{"activation": "cubed_relu", "lr_router": 0.000324, "norm": "rmsnorm"}
Below are experts of layer 3 (counted from 0) of a mixture-of-experts language model. Rows are named router (the router's row for the expert), up (a neuron's input weights, with its number) and show model dimensions 384-511. Each number is 500 + 25 x the weight over its row's rms, rounded and kept within 0 to 999. Numbers have three digits each.
After each expert's rows: a language model's description of what the expert responds to; "mostly gets" lists some tokens that are sent to it at least half of the time. This comes from a sample of Wikipedia text that the model never trained on.

# expert 17
router:487514504514478500477519495483536528472473513527528465523487431509485487464494495483529508497494488517510506503503455520482501453519533484506496473541497529509533477452487548531505510506466517511496479535520467460515529515502494457537555510482505478453502493495480487469450492503478495442480462532508501505439492519489521514445466505459504497502453501526477514520497521513477538474479
up0:504493538534500477456456502485522518491521549446512546503511509532542477530498572435467460490487503528472539500500498511459517482503487493473531494515519485501501465477502488521472500479484498459539532489511515539513466476508486481516522521527497473490534458519468477502480486517515488514475479489508492504479538503482506535481494516525500555510482446523493511466551507481501521539496
up1:549551514494489546490532487481482466491490526469506524514501542494461528450528488535479522512498518476484460498538488457477490506438476505524491482501488506474473500478501476463493503486503472516487484506482533474498500523488527504518515529512534486520520505488483528524460457497505486536479499511441452506467502480496503515529528496500502465500537455489462474499464512456520487461472
Clause-joining punctuation. Commas ending a phrase before and, which or but, plus table cell separators in standings, and sentence openers In, Since, From.
mostly gets: "', ", "\", ", ", ", "In ", ",\" ", "Since "

# expert 10
router:485530505499519491504548507524468487472506475524514490550502460518467474497472530538492515520480482516505489519508549469527434532536480493537516484485517478506518509493521512519466471508520501488491484525526419533522503506497541506479473500501528476467520506492515481478525490510489472515494528497478521533493474474497508526478474505485526527537491531469464511484521510484516495501573
up0:478532496546491478521474494488540505478536479505520525509464520471450474481482486538474466510478470499503453544493518492565503508547517515507488462397519498477520503542515489509492505546496498469488527480495468521521519526503536551487501490462536478497475496516538498557512545525479458514493536467469482514482522497440541473463475506512540526529492508443479541527526516520503507528471
up1:502506494439538496523523503518499488457539502537544505514515496470517493499497501502500481508516465445523495526481498542561487504513496455509494516520522491530502494511469490490539481506481488530507518532501484472498497543477516506476475522493499492499474510528493532487523515505526491520525477515502516500535534494445473489500462504480512431534466514511457463523515467536501542486523
Numbers and past verbs. Whole numbers ending in a space, often in tables, dates or chess moves (5, 18, 61); also biographical verbs like went, died, returned.
mostly gets: "went ", "continued ", "worked ", "died ", "returned ", "remained "

# expert 60
router:448514513480492507536532517536480487470499496501494457504474498473449458495525516490487498540530503456457514524566495507520480472518525500482454499489517480505505485470530506506469497532504497460472506504489521481508498466525507461513414473524549504509499503535550488529518496510542461447516523471473500518485531457528525493490504471471492500536493499500431536497485509482484507524524
up0:497494501501500470533464525476475445553513468521505503522452488552502491507477491510498513484536497456550514509537486491520486473506469486502468513528471482496514493520527491471462513473513476474485446452524467435485518563495525488515471463484522528525497493544535506470541507512479499531485457495485492538485493486467462507494476493529487488471444537520514460520493512509454499492540
up1:483514495488543506502544498504543484483511501497547533470496523475482482501512483491497463546490488518463491540497526491498477484521509496487495476439525449508483508487512517529482528524494531481514536500502534484492457538508552493455450462507531500484471530523450491482444478514517454490495485474475565504485559484533468520514442506513498503513494540542476497505498521512486512493503
Verbs before prepositions. Past participles, gerunds and particles taking a preposition or object, such as based on, relying on, looked back, built, used.
mostly gets: "built ", "produced ", "used ", "Yes ", "included ", "Win "

# expert 35
router:518505475493518494501479518477519493491510539512502527563523553491493540456488504500507483469534481490525504562492495534516463488527513484488524505516513528497560434517477483522530531525497520519525529530508508480536542520487528485458530509503481519473468453518485467499487487458508508523501488497486472515490465531501524502496505500527479478499546488485486478511514490483514471529502
up0:499514428489487514512518516495510533506532524513541546515473481492494496457484520556492498538498519503533488478485501480502524473491478502422514526515463488485514498482467554492497492471505526517502499488542521494515482493502462453496487490488515515516494458534521536482480488512503502533509502515501438540536495494495481500458536470475489536476535529516513528544526557521523513520509
up1:500516482452505470483493503487471484492485472482484506545516477478460540540484531476536504490524513519526511519500477486532475472462464531549510505500515515516516457510485502526498452495497458484536509546533516559491501478514461470529488500509520446528468538518514461493485524480558520479508485476498511517538493479503538462531475452519548477543486506476497498484477471492497509516475
Determiners and number punctuation. Articles and possessives (the, a, an, his, another) and punctuation inside numbers, ISBN hyphens, coordinate decimals, currency signs, citation parentheses.
mostly gets: ",", "An ", "$", "another ", "-", "his "

# expert 45
router:515485452489469481461480528544519495511492512531499515483528524480484517505483467498469487462477480486447510475524517471506498511510455472472517509492524577457519522492495457517540455508484471515490481514475487501493522549441501491485537514489501506485490504493512544490523459482529499535508487567528494506536467510480505456499453476547480455498456473513507521485475473479540494472483
up0:510505501504499506523469515539510505480490512520473482505508497474492462504553451517529528490477505555484430537534456463529515519553445521469479536517513485495513490474509514471509444498503445522494501500482539498433483511489521505513486523493496500495534507515519485509509492497522518495533490567506516502492472504492534524479530475486453503519575505523507508479490483530489502462496
up1:515539526505488525541493526532514480514480518480466524513464448468517501505528547530487545525514521479482490486464537447494504498542482512470519556474530478484479493464488521505448516539467483536458515495507503540483512476491488480517485514485527514522531483510485512478527496509514512476469549504507520518506485499503528510511514503533509505511495481497489448519468461508480530514473
Function words and date separators. The, and, in and commas in running prose, plus slashes and hyphens inside numeric dates in tables, like 19/01/1982, 2016-11-12.
mostly gets: "), ", "', ", "and ", "., ", "); ", "the "

# expert 46
router:474537513499508518525482513481542487526491477508500500490577523498495460501507479466538506469495512531489462491517437494472533514485486502510454493470491462460462506503549474490446519485510526487519471527502484545510472473525484525490466506495449499499533473462510511479452533514478492486532448526496491494527517511516498471534532494460494468475539503505477519508468471502524481513484
up0:468488511478518502478474523479586494492476509493454478526498504507528468490541516490440506467484520487447465514524509543472498519486476491483475495512470531462478451474493472498536438518515522568517504547516496502468487528478486478502524542473470516487506517499481491508449529555478527474494475500474520504530489459473503500540516494472523473512471480457517530462498476537503474490476
up1:480489514491425478487528535497543527499521521470467496470514488518478493512459520470498457516467473520523464500467479503468516497519539551472484482500499529486476551471530469479486501524572471475492486473532510501514467452503499481506476475525454504512473510496492484496470516526461466514509503506498487486494539547491558488452484495498507455509481519465477530484484509489474484458528
Prepositions and table headers. Prepositions such as of, for, on in phrases like as of 2018, plus table column header words like Points and Result.
mostly gets: "dis", "Str", "Mo", "cont", "pr", "Lu"